From a checkpoint of a small mixture-of-experts model trained on Wikipedia.
Training: a variant of SOAP for the experts, 378M tokens, 2887 steps.
Below are experts of layer 3 (counted from 0) of a mixture-of-experts language model. Rows are named router (the router's row for the expert), up (a neuron's input weights, with its number) and show model dimensions 0-223. Each number is 200 + 30 x the weight over its row's rms, rounded and kept within 0 to 999.
After each expert's rows: "mostly gets" lists some tokens that are sent to it at least half of the time; "comes after" lists some tokens at least twice as common just before its tokens as in all text. This comes from a sample of Wikipedia text that the model never trained on. Tokens count by the router's weight.

# expert 0
router,165,209,220,203,178,180,165,221,174,203,203,220,195,172,190,214,209,189,243,199,251,221,202,286,156,179,206,201,157,172,173,122,189,171,206,176,214,201,232,218,227,224,186,204,222,199,213,152,175,236,198,207,182,225,221,188,176,163,192,220,156,210,232,182,142,174,221,203,199,122,141,225,189,246,141,142,228,200,268,184,150,156,197,218,207,218,221,199,205,215,204,207,176,223,190,190,224,214,192,184,239,188,254,207,161,178,164,251,233,197,194,228,205,276,232,209,200,197,165,210,206,181,198,227,222,227,218,250,191,206,203,178,244,213,191,240,249,173,251,206,177,180,203,224,218,229,259,199,235,149,215,181,151,224,186,252,147,201,187,159,182,201,197,224,165,143,155,170,195,212,222,189,154,221,211,224,219,218,202,203,208,180,205,176,235,170,195,190,203,188,205,221,173,155,227,165,221,223,194,249,228,144,164,146,238,162,226,173,240,194,145,233,178,243,206,175,192,226,110,174,201,160,214,240
up0,181,181,140,240,200,163,212,224,177,217,237,180,223,226,195,189,221,183,227,256,220,182,255,202,213,239,194,197,211,114,202,159,196,201,255,198,199,198,137,150,176,210,195,224,196,230,166,236,194,214,232,233,211,217,176,206,233,228,233,224,194,126,203,186,197,182,234,213,204,164,200,197,235,196,202,190,185,211,241,203,172,155,232,206,248,206,238,206,251,253,204,140,160,207,186,179,160,214,189,262,181,190,166,185,208,195,243,182,203,244,186,207,198,190,208,186,235,191,180,166,227,117,174,156,205,145,196,189,246,176,192,159,153,215,160,215,238,216,160,211,194,180,184,190,199,197,216,208,246,244,234,179,223,212,252,164,181,200,209,175,227,251,187,218,187,207,220,205,208,163,203,130,227,223,198,206,194,212,246,211,210,209,248,183,155,203,197,199,209,156,205,224,134,209,126,228,196,233,180,221,241,211,108,206,193,218,147,146,209,159,201,214,204,247,216,223,141,182,201,166,220,244,241,189
mostly gets: "-", " of", " -", " that", " World", "tic"
comes after: "\n", "-", "|", " al", " non", " Al"

# expert 13
router,190,219,274,213,243,189,143,212,173,209,201,196,222,137,161,201,185,175,195,170,172,221,161,237,235,157,193,191,250,190,174,216,170,171,234,190,248,169,190,251,190,220,211,183,194,254,256,181,258,165,257,184,236,221,209,196,273,182,162,223,209,285,165,204,204,225,203,207,238,168,178,214,168,196,165,187,165,201,297,214,209,165,199,145,260,226,212,195,182,182,209,211,206,246,230,247,164,243,146,157,181,172,172,245,197,203,183,230,207,153,196,202,234,209,208,199,197,170,168,213,191,142,204,206,241,168,223,206,218,221,161,212,203,273,221,206,205,192,166,191,177,185,179,211,175,219,218,196,198,182,270,198,168,198,221,229,164,166,182,220,196,216,167,255,204,220,200,188,230,161,245,221,208,180,220,207,194,182,216,172,203,193,183,188,207,197,161,195,187,216,196,236,230,216,135,233,184,207,235,208,228,187,204,203,146,274,209,220,228,185,209,238,179,202,184,176,200,254,159,212,210,248,178,247
up0,169,181,170,230,178,143,185,189,141,219,186,153,172,189,209,239,176,189,219,195,183,166,197,148,179,188,224,204,177,174,202,132,202,244,208,190,243,218,212,193,207,165,195,221,165,177,154,224,224,193,219,189,182,185,189,221,242,195,184,197,245,227,252,227,141,164,224,216,209,205,185,185,218,138,211,223,147,184,158,231,169,187,253,187,176,182,263,202,195,197,248,204,165,220,240,156,229,228,244,233,237,207,196,245,242,134,160,209,245,184,191,178,250,178,218,168,235,138,196,156,178,169,156,168,174,205,163,162,182,180,172,191,251,250,192,175,212,206,162,194,146,228,283,219,220,149,172,144,140,159,186,194,175,193,224,206,170,212,205,193,188,173,189,212,162,187,232,186,187,242,200,208,175,173,147,248,182,177,213,240,185,223,172,195,225,231,187,179,196,179,210,231,165,184,145,157,166,214,166,219,236,220,212,199,166,272,204,219,241,228,203,216,221,230,218,197,211,205,224,219,224,198,217,167
mostly gets: " the", "The", " The", " up", "the", "lit"
comes after: " of", " in", " at", " to", " for", " on"

# expert 11
router,251,229,187,174,191,180,253,197,196,255,175,192,221,171,194,202,183,216,231,171,215,172,151,231,194,145,218,194,215,198,181,153,186,232,226,191,231,187,162,186,227,216,206,206,211,239,169,208,203,205,201,206,204,205,212,209,192,182,227,183,162,264,226,178,242,148,169,202,226,146,192,181,233,237,213,237,229,174,205,286,151,167,202,215,131,204,189,171,233,203,163,213,182,214,176,147,188,180,173,172,178,195,199,180,213,211,272,211,158,201,207,159,214,245,190,184,179,217,186,196,217,219,210,232,198,186,290,169,251,215,174,231,271,218,213,168,194,172,227,239,178,137,212,259,210,171,262,205,200,166,184,202,185,164,272,180,222,163,230,182,154,192,156,159,188,222,127,216,162,176,160,216,164,226,221,181,197,218,181,228,195,237,213,157,208,201,200,191,201,206,233,192,137,172,201,211,243,201,228,210,199,248,203,284,198,186,238,200,182,187,212,150,236,172,209,189,157,213,205,181,237,230,197,243
up0,189,156,245,235,157,129,202,149,196,247,229,161,204,176,174,222,203,236,163,239,200,181,197,161,204,210,215,187,232,198,257,178,226,162,230,173,242,196,185,290,214,229,168,201,185,214,238,188,260,204,191,221,173,191,185,215,195,271,154,165,187,162,221,160,237,226,186,157,198,253,181,165,212,224,192,196,154,206,247,201,179,199,197,241,179,189,228,196,154,257,209,175,195,222,194,225,164,241,263,225,325,213,225,220,182,171,182,207,168,231,202,189,219,211,203,217,198,157,204,166,243,183,173,181,176,180,207,166,178,211,213,185,182,187,214,194,214,217,205,170,189,197,159,193,244,185,192,201,266,185,187,158,156,213,218,223,218,218,203,209,192,205,192,193,233,198,162,193,224,198,229,213,156,232,207,262,191,269,267,216,185,207,187,235,193,178,199,240,175,174,165,175,175,160,190,185,208,274,187,230,233,202,226,168,199,200,227,146,175,204,216,231,190,207,254,245,229,225,194,196,169,190,160,215
mostly gets: " a", " an", " one", " A", "A", " over"
comes after: " is", " as", " with", " was", " in", ","

# expert 31
router,205,187,185,177,183,164,201,265,191,194,226,190,221,188,196,246,212,198,205,163,210,213,203,165,221,164,207,185,286,196,158,225,219,208,207,231,221,229,213,215,248,143,175,218,210,250,217,219,173,180,203,173,197,174,218,232,241,224,157,227,194,229,151,171,187,155,162,215,215,189,227,217,153,184,129,229,241,177,229,179,184,200,174,176,259,229,227,201,217,200,143,198,263,211,170,298,185,229,189,153,201,193,192,215,202,242,171,248,197,233,189,226,254,141,221,169,176,215,202,196,187,227,224,222,281,171,180,142,213,198,193,233,168,205,256,205,200,183,184,245,209,222,179,224,187,218,209,221,169,173,180,204,144,180,190,173,242,201,197,257,194,177,214,192,224,219,227,172,198,224,207,207,234,197,224,195,173,228,193,277,207,227,183,153,186,241,141,216,224,172,171,190,221,192,169,202,255,201,206,154,218,222,131,238,168,171,197,204,222,168,174,158,219,213,195,219,232,205,237,268,198,238,179,221
up0,212,217,174,182,224,216,247,169,206,147,206,209,215,204,196,218,230,188,143,242,210,187,227,263,175,233,234,153,141,243,201,196,184,214,225,178,223,184,193,214,185,177,198,267,154,282,293,186,146,196,195,224,212,207,203,195,176,245,143,234,151,205,236,164,178,223,243,206,189,207,233,228,248,169,173,152,182,181,186,237,203,186,224,205,249,187,209,229,162,222,190,214,194,154,192,220,252,166,208,215,155,168,253,178,185,204,185,166,226,238,188,182,228,190,175,232,181,205,205,207,178,193,244,179,248,193,213,247,160,217,183,194,193,201,165,146,227,206,192,159,230,215,183,194,156,179,186,199,158,196,166,182,187,214,200,204,184,199,191,223,187,182,189,175,189,242,240,190,205,158,197,230,204,219,169,150,179,146,225,285,112,195,214,160,209,198,201,178,184,159,178,252,158,121,177,212,187,250,245,209,196,187,173,216,185,232,192,160,144,201,215,194,189,219,239,230,242,182,186,206,202,215,203,197
mostly gets: " the", " and", " The", "The", " or", " New"
comes after: " of", ",", " in", " to", " at", " on"

# expert 18
router,184,176,182,227,177,170,196,224,201,220,181,226,248,228,186,180,205,180,199,202,207,242,218,186,197,219,230,242,198,200,234,202,204,226,190,184,193,163,195,193,233,235,216,239,203,261,208,198,261,184,183,172,155,213,226,204,252,206,176,220,174,195,173,173,195,219,155,248,142,190,191,209,197,170,226,178,168,119,150,185,191,208,197,193,204,149,216,198,149,199,235,195,190,184,202,154,152,189,217,191,244,172,184,236,187,166,182,212,255,190,172,206,248,237,196,184,230,228,190,237,212,216,210,176,170,172,218,181,228,175,186,145,216,199,225,180,231,213,219,171,239,221,237,168,203,211,242,230,187,120,263,189,234,204,139,232,275,246,242,177,197,186,184,201,195,191,174,173,101,170,150,239,142,200,186,247,187,209,201,210,236,241,225,178,231,177,187,175,184,207,194,207,257,185,236,163,234,168,129,201,217,181,198,195,233,190,211,212,242,200,209,168,256,257,214,180,160,245,221,149,143,170,218,209
up0,191,213,209,236,212,214,169,193,202,185,179,194,147,186,196,213,164,210,223,199,172,205,204,111,231,194,207,203,167,152,194,266,169,199,209,173,213,130,228,151,185,232,197,201,166,144,217,216,190,180,203,238,195,175,216,146,251,213,142,216,204,218,138,158,188,189,158,181,138,225,264,255,181,162,239,211,180,201,189,196,255,265,258,207,191,217,198,223,171,188,180,179,241,200,216,192,247,206,194,206,147,140,217,183,159,164,191,173,208,193,240,191,139,209,175,204,206,188,174,211,209,211,191,235,144,208,195,181,207,223,185,197,159,185,207,149,209,223,213,225,201,214,245,182,226,182,205,183,222,196,227,236,242,177,184,223,238,174,207,164,257,225,221,188,215,212,207,187,200,131,198,188,191,224,187,196,200,243,264,181,210,211,167,227,198,184,153,168,216,186,203,202,213,255,239,190,213,246,182,129,200,170,191,216,220,199,227,222,191,224,285,193,223,166,249,250,146,239,202,190,145,240,176,192
mostly gets: " Al", " She", " Ad", " f", " they", "han"
comes after: "-", "\n\n", "=", " =", " Born", " Years"

# expert 8
router,163,207,168,218,131,196,238,226,215,198,202,211,165,193,207,235,185,207,212,140,192,176,234,218,202,182,208,191,169,222,170,115,182,198,178,217,255,247,194,243,173,230,190,210,192,148,202,203,180,194,228,186,214,190,203,223,197,170,187,144,262,231,164,154,264,213,185,206,241,171,187,221,251,138,150,215,155,140,226,197,175,194,220,194,207,178,173,212,177,170,193,217,230,164,212,221,169,182,185,202,161,193,168,225,166,243,233,153,237,157,174,176,166,228,230,208,194,159,215,155,223,199,135,206,233,180,183,185,195,217,273,240,221,213,223,236,155,194,180,230,202,189,198,204,172,206,200,185,194,193,237,240,194,166,198,169,158,181,198,206,193,110,207,167,195,191,176,229,222,216,160,161,239,166,206,178,201,144,173,210,204,201,193,226,207,221,196,210,217,195,244,182,209,195,174,201,194,169,184,194,243,188,139,279,141,185,216,166,182,195,159,221,215,166,176,165,198,202,259,259,237,261,197,244
up0,197,207,205,216,214,201,179,193,196,168,276,166,142,209,191,170,173,226,169,170,209,189,242,158,271,191,224,158,187,169,226,155,148,233,190,224,163,203,179,218,255,171,259,221,163,117,195,194,192,201,195,249,156,231,156,180,198,190,254,206,202,260,181,193,222,201,217,212,232,216,187,190,197,174,230,189,168,164,228,143,189,186,187,219,224,195,190,186,178,192,216,166,202,186,240,161,207,231,230,265,206,210,194,166,251,205,207,178,166,224,257,190,170,212,232,184,166,198,180,202,174,216,229,170,174,199,221,156,252,198,225,264,206,192,188,163,191,141,149,219,215,199,138,175,204,249,223,228,201,207,183,228,169,241,234,254,163,235,171,184,206,193,224,191,222,216,158,162,144,187,174,180,185,190,172,228,264,176,230,219,266,231,160,189,176,129,208,211,220,244,178,160,187,207,162,225,179,172,190,224,245,249,194,185,236,218,215,211,220,201,185,227,197,168,202,134,185,197,178,202,206,236,202,209
mostly gets: " and", " or", " but", " States", " while", " including"
comes after: ",", "s", " United", "\"", "es", "ity"

# expert 28
router,242,196,227,180,183,199,206,214,154,234,177,194,237,209,214,159,173,150,249,148,205,207,165,235,193,186,170,232,210,171,182,217,139,223,179,196,255,210,203,168,194,251,156,216,234,222,181,201,194,150,224,218,227,212,254,179,187,134,183,195,174,174,189,190,204,190,153,259,257,200,197,256,192,213,187,189,173,186,184,221,210,177,180,154,160,193,198,139,247,157,163,226,196,164,196,196,177,152,224,230,197,166,192,191,161,165,227,242,227,177,152,235,216,230,202,220,186,217,189,247,241,211,185,153,234,167,195,230,185,226,193,244,262,265,184,263,239,159,208,227,195,183,218,194,240,210,207,189,150,188,218,184,207,202,181,206,181,180,176,170,165,221,151,230,215,170,213,228,196,220,187,191,140,220,226,173,196,200,131,194,240,250,245,210,198,196,171,167,247,241,235,192,207,106,219,248,193,158,241,251,202,191,235,219,155,179,259,216,181,207,208,191,218,164,199,200,197,212,173,181,180,216,210,219
up0,252,200,240,213,244,159,141,187,226,209,179,213,207,220,257,202,221,247,194,231,167,203,239,197,186,233,194,196,182,219,161,198,200,205,200,206,211,187,228,237,242,199,238,171,173,195,183,164,223,219,187,165,250,160,146,163,244,181,255,199,158,211,191,190,217,188,167,172,233,203,193,198,186,197,152,187,211,189,168,156,233,167,189,217,240,208,136,167,151,225,216,165,175,237,159,219,181,252,234,207,202,167,210,182,168,156,182,168,156,202,180,207,195,217,195,240,191,224,189,174,250,159,186,246,198,170,213,172,205,161,156,222,172,212,210,254,192,219,180,216,204,156,167,228,211,189,186,184,269,125,211,214,234,196,214,264,248,156,222,188,186,181,251,213,228,274,201,234,203,206,224,209,200,234,214,238,179,231,279,234,192,176,169,176,262,212,212,223,164,147,199,165,192,185,227,166,233,188,162,169,218,180,167,219,183,191,277,191,199,190,187,198,204,196,140,194,159,127,193,215,212,233,187,197
mostly gets: " there", " ca", " a", " Alb", " personal", " sq"
comes after: "=", "\n\n", " =", " as", " is", "  "